Experts of a small language model.
Size: 8 layers, width 256.
Experts: 128 experts in each of 6 layers, 32 SwiGLU neurons an expert, 8 picks a token, a softmax router.
Training: a variant of SOAP for the experts, 320M tokens, 10957 steps.
Below are experts of layer 5 (counted from 0) of a mixture-of-experts language model. Rows are named router (the router's row for the expert), gate (a neuron's input weights, with its number), up (a neuron's input weights, with its number) and show model dimensions 64-127. Each number is 200 + 20 x the weight over its row's rms, rounded and kept within 0 to 999.
After each expert's rows: a language model's description of what the expert responds to. This comes from a sample of Wikipedia text that the model never trained on.

# expert 17
router,227,189,173,218,184,197,192,211,200,214,183,205,214,229,198,228,181,174,234,200,175,163,209,194,167,237,176,228,194,182,206,178,208,188,200,199,173,208,225,231,181,214,216,186,208,184,164,209,195,191,217,205,199,193,223,235,222,137,175,183,218,229,154,220
gate0,182,208,209,226,187,196,156,217,195,183,191,214,222,250,209,220,193,165,198,198,199,229,230,231,224,178,194,185,198,188,162,206,183,205,197,211,219,260,187,239,224,198,194,208,207,216,176,170,195,173,198,183,161,215,206,217,169,156,174,191,210,228,228,199
up0,222,215,218,222,214,216,192,194,168,231,228,187,229,206,189,201,219,219,209,253,165,213,188,205,198,160,203,203,181,185,191,192,211,226,205,213,187,206,211,195,204,187,165,173,216,196,216,206,161,176,196,198,207,190,205,230,188,215,167,187,187,192,199,161
gate1,182,164,249,216,207,209,184,228,190,212,185,169,185,220,204,215,196,217,206,208,201,173,214,218,223,210,232,201,190,180,208,181,191,216,201,233,187,218,228,220,192,222,171,211,196,207,197,222,202,189,232,206,171,171,196,188,210,196,175,216,196,164,208,189
up1,217,211,222,161,199,193,200,215,221,196,201,174,199,198,190,210,218,234,203,201,208,190,150,206,217,207,209,182,205,211,227,171,202,183,150,218,230,213,191,196,199,209,221,254,170,185,220,190,241,203,196,189,199,218,191,178,182,217,196,211,219,214,246,215
gate2,168,173,189,198,195,181,201,220,188,190,220,178,232,227,200,228,159,207,191,209,178,161,221,157,200,191,180,198,153,200,237,231,220,168,174,218,208,223,193,195,213,200,155,239,192,190,193,162,155,193,207,199,201,165,211,196,201,217,213,214,224,212,173,214
up2,210,173,186,193,241,205,197,212,185,177,244,217,221,206,217,226,219,194,183,186,195,191,182,190,181,181,169,225,213,210,221,240,202,203,210,187,240,238,175,181,215,207,223,164,171,204,237,172,200,216,236,228,214,194,206,178,217,209,190,177,214,185,237,187
Description: Infobox line starters. Dash bullets opening infobox lines and table pipes, mostly in film and organization infoboxes, plus sentence-opening By, During, Since and "known as".

# expert 15
router,221,181,174,209,209,198,210,206,171,163,236,177,175,184,229,185,214,200,164,179,240,170,179,207,235,236,233,219,186,194,213,204,206,185,223,176,205,211,173,199,209,169,224,217,198,204,218,200,174,179,161,219,205,201,184,218,244,207,198,229,177,199,216,242
gate0,186,234,200,199,190,182,214,211,201,211,204,207,202,179,223,185,240,194,193,199,193,208,201,199,208,175,219,209,195,211,168,184,257,209,198,222,211,217,205,191,180,164,196,184,210,211,204,220,203,198,189,186,201,175,207,195,222,219,204,218,173,167,213,193
up0,228,224,188,213,207,197,188,212,213,196,169,156,182,213,232,193,208,197,171,219,178,213,217,216,195,179,183,205,194,210,206,142,186,192,197,176,199,190,181,199,207,225,169,153,184,129,236,213,202,208,193,182,140,199,226,205,199,197,242,195,175,186,215,162
gate1,223,220,197,208,224,181,198,230,200,167,182,217,196,144,194,203,223,187,204,202,202,201,209,222,202,206,206,216,204,221,214,209,232,180,207,187,193,190,183,220,202,204,232,197,196,177,231,169,197,177,208,188,187,179,169,184,240,205,201,173,203,225,204,216
up1,183,196,195,207,175,185,196,185,225,191,178,186,201,181,221,191,185,171,200,182,207,207,168,167,189,213,176,164,221,208,198,230,175,210,211,210,201,185,204,181,204,186,239,193,194,188,205,215,158,172,180,216,181,208,190,198,221,188,189,210,209,191,174,165
gate2,192,196,201,168,207,214,178,182,216,194,227,183,198,176,197,195,234,198,216,222,217,208,200,204,211,204,195,198,193,172,210,209,168,204,192,259,198,220,194,179,187,213,207,186,183,186,181,202,184,198,207,180,177,199,161,202,192,201,216,199,211,176,157,202
up2,227,235,224,200,191,192,210,205,209,222,206,185,212,213,150,177,197,225,210,188,195,217,184,188,211,219,174,192,169,200,201,171,204,188,198,205,187,185,165,188,170,182,195,204,169,199,226,162,224,228,189,236,208,163,213,212,187,208,183,223,220,219,180,183
Description: Latinate word stems. Opening pieces of technical Latinate words in engineering and education lists, such as Elect(rical), ag(ri), inter, Comp.

# expert 18
router,183,231,184,190,168,176,197,195,193,231,169,179,186,219,244,221,171,238,180,207,228,223,221,202,182,221,241,172,223,238,199,198,224,186,224,236,182,196,199,198,210,219,215,233,223,186,202,216,179,207,190,190,185,199,200,191,228,188,198,184,204,179,219,213
gate0,185,204,160,250,186,219,201,211,202,216,205,185,203,200,189,170,205,188,198,211,208,209,229,215,215,193,203,199,224,224,194,169,186,208,151,207,219,199,208,184,208,192,215,198,203,167,184,176,185,206,226,169,176,207,198,203,206,205,175,160,243,187,221,183
up0,195,205,196,202,209,186,221,183,181,225,183,213,202,208,167,187,219,193,174,194,215,221,198,233,201,205,219,200,242,223,222,198,170,257,190,216,176,204,169,181,221,240,187,241,215,204,210,176,214,198,202,194,188,188,211,200,173,208,184,229,193,172,192,221
gate1,230,216,211,207,202,209,212,223,194,220,164,192,210,201,201,200,178,202,218,227,221,187,215,196,213,217,228,210,202,193,170,174,165,210,214,216,191,195,231,178,204,193,167,218,166,197,226,213,170,171,195,170,217,188,188,181,219,192,185,201,192,227,212,218
up1,199,235,220,191,185,173,226,192,193,162,220,187,207,195,211,216,202,188,166,258,191,190,201,190,187,182,213,205,179,170,229,185,185,194,231,191,192,197,164,198,195,182,165,213,187,192,202,232,205,180,220,231,220,213,221,229,203,182,234,223,217,215,168,213
gate2,209,223,220,191,190,217,195,222,220,236,213,215,169,202,215,229,189,231,175,177,198,190,218,210,220,212,173,201,174,174,203,190,206,208,216,192,193,207,197,241,190,197,212,222,183,213,216,197,199,192,201,206,184,252,175,220,223,223,189,189,195,204,223,209
up2,183,208,208,180,226,181,187,162,187,211,193,155,216,226,183,203,164,160,217,238,187,189,205,160,218,180,206,186,228,219,187,201,182,181,198,170,170,198,231,167,211,189,202,188,191,195,183,182,220,197,196,199,191,192,209,170,200,205,213,170,180,195,200,186
Description: Cyrillic and function words. Cyrillic letters inside Russian words, invisible marks in coordinate strings, and connectives or relative words such as and, which, that.

# expert 4
router,242,173,181,189,183,204,209,168,179,210,202,169,181,204,207,204,188,213,173,197,205,188,200,228,188,217,195,193,190,187,212,196,193,207,210,168,176,205,208,209,195,196,172,181,199,145,175,215,207,219,179,235,191,200,187,230,192,188,231,200,178,236,196,222
gate0,228,219,223,194,199,200,161,235,180,204,210,193,185,179,205,183,228,179,210,194,212,198,195,193,197,235,186,227,208,224,206,153,179,224,190,210,189,275,202,192,200,181,212,214,182,227,214,199,237,214,223,167,206,166,209,180,186,227,241,180,187,207,229,222
up0,194,180,209,221,205,181,169,192,177,164,192,196,220,195,228,172,205,213,198,173,225,213,222,198,192,180,196,195,217,223,225,157,182,200,154,173,144,195,217,216,158,180,189,183,226,206,195,178,207,188,198,166,220,200,208,194,204,210,192,184,175,210,206,202
gate1,225,225,181,168,199,180,199,176,177,216,183,187,211,190,160,225,195,215,221,192,196,209,237,233,219,217,134,206,202,193,190,206,209,198,203,235,206,224,198,212,193,235,150,198,178,219,186,204,224,193,186,203,174,160,189,201,229,198,191,183,175,195,230,217
up1,210,188,224,207,229,195,221,199,222,192,220,222,164,191,231,223,206,189,228,187,242,208,222,223,194,204,213,180,209,187,171,211,204,204,197,163,203,157,193,198,167,226,224,222,199,234,198,207,209,157,215,214,239,211,202,209,152,172,213,194,163,222,179,194
gate2,166,214,211,172,196,189,184,180,211,201,219,206,168,205,207,150,231,183,150,224,193,196,232,217,240,205,202,199,224,216,203,179,210,219,188,178,197,203,180,191,178,222,183,215,207,215,226,199,176,175,190,200,196,218,205,193,229,192,215,203,158,233,204,208
up2,178,177,155,205,212,187,196,201,189,185,201,207,187,228,213,185,207,232,189,190,197,190,219,218,168,186,202,220,193,165,195,188,193,207,201,183,208,171,156,235,199,205,215,222,196,203,218,203,259,199,181,200,218,172,214,202,205,218,180,205,201,187,237,177
Description: Prefixes and compound hyphens. Hyphens joining compound words and word-initial prefixes like inter, non, re, dis, micro, as in fast-medium, role-playing, apocalypse.

# expert 50
router,161,185,179,182,192,198,193,172,224,183,173,178,190,214,205,215,221,209,260,213,189,183,192,190,201,233,244,190,193,161,197,208,190,232,183,201,212,209,188,206,182,220,186,190,221,208,183,200,200,207,202,181,231,222,174,230,186,198,200,186,189,181,238,235
gate0,173,199,178,211,203,189,206,205,183,192,216,173,217,190,214,201,213,190,203,161,202,243,196,181,194,207,181,182,171,201,170,210,212,226,202,204,190,197,200,199,193,186,224,164,188,191,183,167,203,238,172,225,212,213,185,215,201,212,185,219,194,192,180,185
up0,174,187,240,200,215,206,237,212,229,235,197,189,179,203,202,218,213,179,199,196,159,163,209,214,201,178,197,211,192,179,196,225,201,175,171,170,203,232,215,201,200,159,203,199,192,205,184,174,217,187,202,214,168,225,192,168,164,177,243,197,166,201,227,237
gate1,225,215,194,186,197,217,180,172,177,234,255,189,210,172,172,164,190,195,211,209,196,192,188,221,177,223,186,228,211,217,189,203,194,225,211,200,189,215,239,196,188,161,195,222,189,167,179,203,198,197,215,200,204,189,172,184,224,168,213,204,211,204,178,244
up1,201,168,217,224,197,191,198,151,188,201,220,199,202,193,203,216,209,189,220,171,192,186,193,244,200,203,178,221,227,177,191,161,194,178,192,234,194,195,192,212,197,215,204,184,198,208,208,221,213,206,213,178,222,206,191,256,221,194,183,204,217,206,177,171
gate2,166,197,223,228,245,204,189,178,206,185,174,192,176,191,184,242,183,156,197,203,247,159,202,217,221,197,216,197,204,190,187,220,188,228,209,177,185,213,218,196,205,182,213,167,156,205,224,214,176,201,217,200,209,179,203,207,198,224,207,185,226,182,196,227
up2,234,188,203,206,188,234,202,174,207,224,204,236,195,208,193,205,195,222,197,222,190,175,219,174,204,202,187,200,246,233,162,200,227,198,221,180,185,208,195,201,194,167,161,197,191,154,170,222,210,162,219,196,204,199,240,190,202,209,185,183,187,220,219,201
Description: Surname first pieces. Opening pieces of English surnames and prefixed words, such as Lower-y, Over-ton, Hod-gson, pre-ceded, trans, con, anti.

# expert 34
router,237,174,195,220,207,200,197,176,201,176,193,197,199,245,199,214,215,230,174,200,197,175,177,188,200,224,183,199,204,224,175,215,199,210,192,188,165,242,230,172,206,199,175,218,207,210,171,226,210,188,186,220,213,195,199,217,190,166,209,193,188,220,198,218
gate0,216,197,192,240,180,183,176,199,186,182,224,214,175,197,209,212,226,209,194,209,153,166,209,167,206,213,177,225,208,213,197,195,224,271,194,202,209,215,198,177,211,188,183,201,195,193,196,193,215,204,192,212,186,217,144,183,164,224,191,188,180,238,197,188
up0,208,188,166,201,193,250,201,197,207,218,198,186,196,214,173,209,188,199,228,198,224,214,165,233,201,209,226,175,173,170,206,181,193,188,228,198,173,233,216,177,198,205,200,208,212,193,226,197,207,189,209,172,174,203,162,202,205,163,196,220,205,205,188,216
gate1,195,204,244,182,209,216,220,195,221,218,204,198,198,190,228,190,197,193,174,192,195,235,180,209,189,197,193,250,198,192,233,188,197,206,195,196,231,213,167,176,212,192,209,184,198,185,190,151,185,163,184,199,208,188,227,201,200,202,179,220,155,156,229,181
up1,198,219,147,158,205,199,211,219,235,248,201,196,178,223,196,207,195,188,196,202,185,161,204,201,207,184,200,204,211,198,204,184,207,221,209,189,200,162,197,175,229,200,184,199,137,211,186,178,191,199,172,184,206,188,190,215,218,196,192,168,200,183,197,194
gate2,190,193,190,221,195,184,219,223,187,187,193,217,193,198,185,226,235,177,202,191,206,190,190,181,212,228,204,186,205,196,180,231,219,204,180,209,193,199,220,195,198,212,264,188,183,187,209,215,217,230,206,192,188,177,185,186,186,187,168,194,191,214,207,238
up2,212,204,147,205,153,210,179,203,182,242,190,178,236,236,216,201,191,208,191,188,225,189,187,226,202,185,159,215,198,214,199,193,195,175,183,192,190,179,202,190,215,225,211,226,188,202,174,194,199,144,173,159,170,206,209,194,202,206,214,181,220,176,191,205
Description: Song and title words. Words inside quoted song, album or episode titles, especially title-case words like Love, You, Night, Gonna, Religion.

# expert 49
router,174,209,185,202,214,185,209,145,234,196,215,185,177,192,182,187,197,214,207,198,233,175,211,208,172,226,221,208,176,166,234,184,236,202,181,203,239,193,177,227,184,174,194,229,186,212,204,173,238,188,185,198,235,243,208,185,197,206,176,217,184,203,194,199
gate0,240,215,235,188,237,223,190,179,202,219,199,215,172,238,204,224,195,234,209,158,211,207,235,203,221,195,188,222,200,217,231,182,207,196,199,237,203,217,200,218,192,169,196,199,192,204,185,201,207,208,209,177,174,226,229,187,204,194,175,197,203,184,221,228
up0,196,216,206,195,209,146,208,216,190,172,230,231,225,205,222,191,195,217,205,161,202,197,197,216,155,196,185,236,209,196,189,183,205,176,220,203,161,180,180,186,205,213,214,224,229,213,194,180,214,219,186,210,213,153,188,195,210,153,204,186,186,222,188,183
gate1,207,220,228,156,200,174,197,209,170,163,179,195,199,209,225,223,199,205,220,177,177,205,233,219,168,227,216,200,235,214,218,167,208,214,181,187,193,188,201,192,198,188,191,178,192,240,172,213,227,217,204,213,197,191,193,211,182,212,216,225,196,197,161,219
up1,195,213,190,192,222,187,252,205,211,172,222,217,187,170,161,186,216,201,209,198,210,188,226,216,210,176,223,195,202,208,184,167,241,209,209,208,192,202,185,234,173,192,179,206,205,210,216,218,195,200,213,179,217,206,187,169,221,223,222,187,188,176,157,230
gate2,232,172,217,207,225,192,199,216,214,222,210,231,179,199,224,173,173,187,204,204,215,236,234,189,192,237,213,197,189,182,204,222,217,196,234,203,199,188,166,212,202,180,194,190,211,178,196,198,224,170,195,191,201,200,175,189,194,229,203,213,202,210,144,215
up2,205,197,217,225,168,211,193,224,175,172,190,217,221,200,182,233,200,208,234,203,203,180,217,206,209,194,192,173,195,168,217,191,237,213,184,194,186,180,173,235,244,216,201,217,214,214,216,231,220,209,200,185,224,208,235,186,226,190,179,197,199,183,171,203
Description: Word-initial fragments. Opening pieces of medical, geographic and general words, plus South or North in place names, such as anal, Medavakkam, multicellular, optimal.

# expert 60
router,237,192,172,183,193,204,225,197,214,181,210,216,231,198,195,203,219,214,176,184,229,227,194,229,170,232,215,227,196,192,197,205,226,188,175,214,206,212,201,175,205,190,206,199,211,190,229,218,214,225,195,204,216,204,243,234,242,174,217,242,207,183,159,200
gate0,216,224,194,209,166,214,177,211,223,197,205,228,184,218,253,208,208,181,186,199,191,203,167,230,187,225,220,184,214,207,197,204,195,242,196,199,197,200,186,226,225,227,205,201,177,219,159,208,187,218,210,221,211,183,229,177,183,189,245,156,216,186,192,180
up0,193,202,191,203,208,177,208,200,186,218,195,204,200,191,205,171,227,235,191,198,212,218,210,172,223,189,206,207,184,175,165,224,200,186,220,198,236,240,178,243,197,210,245,206,237,201,185,160,143,224,196,213,213,202,216,214,208,198,205,216,196,203,197,210
gate1,230,163,240,195,188,236,224,186,192,187,182,183,240,189,208,202,189,184,191,181,194,204,193,243,186,237,185,210,218,207,235,201,183,176,206,185,195,217,231,210,198,245,179,199,192,193,178,173,211,163,229,201,205,164,218,191,186,183,205,223,212,178,151,171
up1,201,197,218,203,172,198,222,232,197,206,200,255,187,199,198,205,168,179,198,172,156,209,181,208,216,191,187,176,203,210,205,221,193,173,183,217,220,191,217,172,185,209,199,223,177,211,231,209,193,186,204,160,158,209,187,230,202,222,208,184,218,175,249,191
gate2,190,176,197,187,192,185,193,206,195,180,199,225,217,173,195,214,200,231,190,240,163,216,213,210,201,211,195,228,194,221,176,210,167,190,181,193,210,186,186,163,203,190,195,197,172,211,203,178,224,186,186,188,190,200,236,182,209,179,199,185,182,247,201,198
up2,215,199,198,245,177,211,260,213,153,209,195,214,201,211,177,220,181,181,180,169,202,205,215,209,200,191,230,180,208,194,212,191,245,189,192,176,195,191,208,244,221,206,200,200,205,176,215,183,214,173,203,188,187,199,229,177,201,243,191,152,205,186,180,200
Description: Lowercase word starts. First consonant pieces of lowercase words after a, the or of, such as sn-out, gl-obotriaosyl, cr-umpled, h-olarctic.

# expert 52
router,222,199,176,193,201,200,218,210,186,206,190,169,194,230,161,210,205,206,191,180,208,219,191,212,208,202,206,191,162,199,177,191,192,188,209,207,216,209,167,187,231,161,191,190,222,215,212,210,173,215,204,210,228,217,219,186,203,183,217,197,192,175,219,200
gate0,199,222,204,208,186,156,219,216,210,205,184,169,180,193,193,219,237,194,204,168,252,216,217,226,216,226,186,207,174,204,227,206,163,262,187,195,221,198,186,176,200,224,209,188,190,204,197,208,175,201,164,211,226,197,207,185,250,204,210,211,201,211,206,229
up0,221,208,233,160,196,199,203,215,217,204,193,197,203,160,182,187,209,161,184,235,207,206,238,167,192,211,222,215,213,264,160,167,205,216,190,198,241,181,189,207,222,205,195,180,201,185,223,203,186,195,178,203,228,206,193,222,204,211,202,211,206,183,223,210
gate1,203,186,185,214,209,167,202,175,208,180,223,171,174,196,208,231,195,185,193,208,183,178,197,213,192,186,186,227,176,190,182,196,170,211,177,209,169,208,226,148,192,217,197,213,197,208,203,205,244,221,196,201,198,172,183,195,232,164,206,212,211,189,179,202
up1,199,242,180,228,224,214,182,211,204,207,216,234,203,204,233,175,225,232,230,187,181,178,197,223,202,191,200,217,195,193,208,233,207,192,203,214,216,191,211,189,198,185,212,211,215,213,202,197,201,228,186,202,180,206,196,215,202,202,194,186,190,218,182,195
gate2,204,183,187,213,194,204,193,184,166,218,177,187,216,196,229,195,224,202,179,203,202,221,225,226,233,191,169,189,236,221,197,208,195,166,210,194,194,157,207,200,217,193,212,199,202,186,221,191,167,183,189,213,225,179,220,208,237,198,205,204,185,213,207,227
up2,176,176,199,223,192,192,165,203,208,210,185,197,178,222,210,189,189,186,196,203,211,166,154,192,208,175,188,181,172,170,196,191,204,220,240,210,185,185,175,178,213,219,213,222,213,198,184,199,202,171,195,217,225,153,192,213,164,188,218,176,204,163,214,205
Description: Abstract nouns after articles. Abstract or activity nouns right after a, an, his, the, such as time, score, grade, development, production, success.

# expert 0
router,216,180,193,211,229,184,194,174,229,212,170,185,185,202,200,187,194,197,199,183,220,208,199,200,188,200,222,187,216,196,209,193,210,237,189,195,182,189,175,207,233,212,206,227,212,229,209,176,226,236,215,180,189,211,158,216,247,165,243,210,180,194,214,190
gate0,234,207,222,169,210,245,161,240,180,184,214,206,169,195,203,198,217,197,214,191,219,171,207,241,224,224,205,205,206,198,183,209,234,182,199,188,144,178,232,202,202,214,204,220,193,222,164,208,212,178,205,205,209,209,179,137,177,209,201,214,174,201,174,201
up0,221,229,203,204,183,179,209,186,194,202,193,204,164,198,185,225,213,227,229,201,200,189,201,181,228,174,197,169,180,234,231,200,145,189,207,191,226,182,182,184,195,201,186,219,209,170,210,188,245,196,205,217,194,208,206,185,187,229,239,158,198,192,196,162
gate1,210,242,220,230,189,175,208,210,199,212,194,209,173,188,150,194,205,197,208,209,230,202,194,193,217,203,199,205,235,184,200,213,234,231,203,194,216,165,189,178,171,229,192,180,220,194,191,179,193,185,223,222,153,221,208,188,228,166,210,227,187,215,231,197
up1,183,212,208,192,201,221,206,206,175,199,193,242,186,163,194,184,194,245,173,199,183,205,165,206,223,184,179,216,249,192,175,175,248,231,219,196,177,225,181,204,208,211,184,190,197,203,218,228,241,227,198,224,197,211,141,209,220,180,198,186,145,188,227,215
gate2,199,220,206,201,206,235,242,204,209,186,205,180,200,176,204,213,189,182,215,191,180,255,185,200,207,196,226,186,206,208,175,193,208,207,212,197,198,216,147,205,181,204,158,167,192,206,217,213,187,185,189,178,220,210,204,185,200,181,221,206,225,206,209,205
up2,198,182,178,233,207,212,231,179,194,158,189,206,161,186,201,206,220,187,218,189,219,174,212,202,169,201,168,207,246,213,193,173,193,235,227,186,225,186,202,188,230,162,199,228,214,188,159,214,180,211,192,218,232,177,177,196,201,198,222,165,198,190,224,217
Description: Name-initial word pieces. Opening pieces of capitalized proper names, mostly places and people, often foreign spellings, such as Br(est), Tur-qu-oise, Bur-m-ese.

# expert 3
router,181,196,194,160,222,200,205,185,223,181,198,190,197,208,245,186,178,212,200,204,226,225,215,213,182,221,213,232,163,211,175,221,192,203,200,185,178,197,209,214,189,212,219,177,220,219,225,183,194,187,211,206,222,196,195,205,222,177,206,204,196,193,235,211
gate0,206,195,238,211,180,222,212,191,195,204,197,193,197,206,204,192,209,188,175,215,194,204,200,211,226,214,223,197,204,206,223,183,175,221,186,198,216,201,218,205,178,218,155,197,222,224,212,203,178,208,252,175,201,201,155,163,190,189,212,215,236,192,213,191
up0,189,239,221,203,225,204,195,191,224,181,229,189,192,171,203,219,188,221,215,198,217,226,185,202,211,176,215,210,181,225,227,171,192,192,212,246,213,203,227,225,234,161,206,185,181,192,198,214,196,210,186,174,206,233,198,214,180,202,206,200,192,220,188,209
gate1,213,181,196,203,218,201,188,193,182,233,188,186,220,181,216,201,224,197,221,185,223,213,169,175,212,217,223,150,196,141,171,226,217,212,181,235,178,228,218,221,183,177,208,170,179,175,169,194,169,209,227,195,187,179,193,177,195,189,192,181,197,187,211,176
up1,206,196,194,179,212,179,170,195,194,188,150,165,255,178,193,187,178,191,216,213,176,179,170,213,209,164,179,195,198,208,224,166,209,180,185,185,227,204,193,179,223,197,162,169,209,171,192,217,190,206,212,173,189,197,219,206,199,187,224,214,218,208,194,199
gate2,230,185,190,178,185,178,193,197,197,200,213,202,190,189,204,211,190,207,219,208,199,185,236,209,164,220,208,228,191,194,231,222,162,213,187,214,209,212,226,196,205,191,201,196,193,196,222,160,199,193,220,175,203,190,209,193,176,197,211,175,213,181,207,207
up2,208,221,197,224,201,234,220,217,174,182,191,189,212,197,224,186,208,237,180,205,201,231,203,204,170,188,184,199,231,190,201,213,217,197,195,199,160,188,194,212,178,185,216,237,181,206,205,192,223,170,228,204,180,190,196,187,183,192,202,189,191,184,242,201
Description: Word-starts after determiners. First pieces of nouns after a, the, his or her in architecture and taxonomy text, such as ab(domen), he(xagonal), Genus.

# expert 22
router,186,202,200,156,205,180,218,185,209,232,177,193,196,185,162,193,217,198,193,183,219,189,206,212,203,171,238,189,168,224,205,188,206,218,167,162,181,202,198,200,210,190,184,208,216,195,205,220,187,206,242,220,167,201,191,232,211,220,183,160,215,210,210,198
gate0,179,192,219,185,167,214,178,198,176,190,160,197,198,194,215,172,218,205,223,205,175,186,201,190,205,212,192,187,188,174,193,225,214,191,217,219,192,193,226,182,214,244,203,206,188,222,223,199,230,232,185,203,190,185,210,236,188,207,212,145,218,215,200,200
up0,242,221,219,205,203,179,204,199,220,193,189,230,187,167,196,227,189,179,214,222,187,206,232,210,194,190,209,199,194,201,197,201,192,209,184,156,215,215,214,188,210,214,174,192,209,201,173,201,216,191,188,223,177,201,168,223,199,211,182,163,211,146,202,202
gate1,193,199,243,194,207,197,184,193,199,175,188,216,216,237,179,219,207,211,188,201,178,187,185,209,169,194,207,192,220,207,187,179,231,227,185,213,189,241,189,218,172,179,169,196,203,210,186,208,195,204,234,173,202,199,208,217,206,199,194,141,199,166,203,189
up1,210,165,251,164,196,220,213,218,232,215,210,150,211,232,192,215,218,206,202,251,159,176,198,219,182,185,164,189,234,187,171,220,194,193,201,198,172,210,207,213,209,240,199,196,216,218,207,200,179,177,220,233,192,185,185,249,239,217,168,195,212,193,224,194
gate2,198,190,193,174,225,184,186,194,224,190,199,243,217,202,192,220,225,195,202,210,225,189,178,226,203,187,192,210,199,190,198,195,199,209,172,204,221,197,226,201,176,220,193,180,211,190,215,246,207,231,195,203,181,201,193,210,241,235,191,217,199,243,216,203
up2,173,219,161,157,223,170,171,176,184,188,182,204,199,174,212,230,185,227,191,213,195,207,214,183,201,186,211,220,195,210,191,196,186,180,206,211,215,191,169,196,184,187,202,175,214,213,224,173,210,188,176,187,171,142,182,218,177,175,206,172,210,201,203,222
Description: Topic nouns after determiners. Subject nouns right after the, this or a, naming the work or thing discussed: album, song, story, game, player, it.

# expert 20
router,171,176,189,180,192,176,180,208,180,217,184,192,196,200,160,178,193,237,173,215,217,217,185,217,192,190,236,200,192,203,211,187,197,218,179,192,159,231,174,197,182,213,227,226,221,201,209,220,186,184,213,225,167,219,162,216,218,223,197,169,211,187,206,212
gate0,195,210,251,192,210,184,157,209,181,223,194,232,200,196,179,182,210,197,213,217,166,198,215,207,185,217,205,170,217,192,218,218,213,176,205,210,201,173,211,217,202,168,233,204,224,192,187,204,183,233,250,229,201,227,231,231,210,208,194,175,207,185,176,225
up0,182,188,193,212,193,183,181,180,183,172,202,217,187,229,223,206,225,209,212,209,190,192,184,177,240,205,188,196,175,224,227,190,194,215,225,203,186,205,197,190,179,197,215,197,203,204,167,192,211,190,197,206,219,165,188,145,192,210,193,197,179,182,201,204
gate1,155,197,167,205,224,191,212,181,201,212,234,180,236,194,239,170,215,217,215,200,256,206,171,231,211,212,166,198,198,199,172,207,172,221,203,212,232,187,218,198,189,196,185,218,215,163,195,193,208,222,223,216,184,213,201,170,199,208,161,211,193,212,168,211
up1,197,193,175,204,173,227,183,226,208,166,199,197,204,203,192,195,190,225,202,219,183,199,171,191,222,206,171,189,186,237,207,190,194,219,222,204,216,231,195,215,173,226,239,198,162,214,211,173,181,159,174,200,202,199,199,176,175,195,196,170,194,209,215,196
gate2,166,192,185,210,220,171,212,208,189,203,192,206,185,206,219,213,199,211,183,211,203,198,234,244,191,228,163,218,179,182,209,189,231,218,171,193,194,181,174,181,196,235,231,225,236,212,225,210,194,200,214,167,155,181,220,190,174,202,192,195,199,206,191,191
up2,192,187,206,241,167,222,201,178,203,199,210,202,181,209,231,212,225,159,211,210,199,217,215,230,195,225,228,224,183,193,195,189,215,221,221,215,210,163,193,172,178,227,200,186,199,197,207,198,218,216,181,197,214,141,212,228,190,204,217,223,199,224,213,199
Description: Head nouns after the. General nouns heading a phrase after the or this, often followed by of: town, album, season, area, role, firm.

# expert 33
router,236,179,177,183,203,202,209,223,234,197,194,173,172,195,183,204,167,218,204,212,177,211,208,182,212,206,179,231,196,183,231,219,188,182,205,222,185,231,216,187,203,183,189,226,191,203,184,208,186,184,202,202,246,212,165,215,204,214,216,194,198,216,205,185
gate0,208,182,204,183,172,218,162,191,187,191,203,230,172,202,204,201,192,180,212,201,220,208,216,187,197,203,162,210,206,228,188,207,195,200,186,222,199,175,224,172,200,221,185,189,215,155,198,182,257,194,198,211,227,221,196,206,184,190,177,200,145,217,213,174
up0,145,201,223,249,191,225,192,201,172,171,208,213,203,207,177,190,153,182,195,207,205,227,196,197,192,203,193,198,171,217,179,224,174,194,225,194,193,194,158,209,193,201,201,165,186,203,215,197,230,176,239,189,177,219,190,201,146,167,180,221,219,202,210,209
gate1,248,188,206,184,171,200,187,226,202,177,195,196,192,197,223,190,195,193,198,187,201,183,192,210,205,201,188,161,188,198,201,204,185,228,244,223,205,212,159,223,206,226,205,245,216,179,203,175,146,179,184,216,182,203,202,209,154,231,193,216,219,220,202,206
up1,189,163,209,172,237,218,228,202,193,206,189,186,215,210,207,180,185,188,156,224,246,199,243,217,196,195,230,197,231,205,173,215,166,198,159,184,172,204,221,196,180,180,177,235,197,166,226,176,154,212,207,205,216,208,210,181,182,178,172,179,207,205,189,218
gate2,177,196,190,214,225,242,157,190,176,194,212,200,210,218,232,214,191,175,205,175,176,230,179,241,191,194,176,155,183,194,188,221,205,167,169,178,233,186,225,172,196,194,212,197,178,244,203,178,205,209,172,187,232,189,221,193,207,188,230,179,191,198,223,195
up2,170,209,201,206,201,221,188,203,206,227,198,181,154,186,182,215,194,227,208,222,186,200,202,166,185,233,179,217,226,176,212,246,226,190,223,216,229,205,204,202,229,223,209,237,211,198,220,205,178,238,207,175,187,239,208,226,183,184,208,210,203,184,197,227
Description: Title word pieces. Capitalised song or album title words such as Love, Night, Dead, and mid-word pieces of names and rarer words.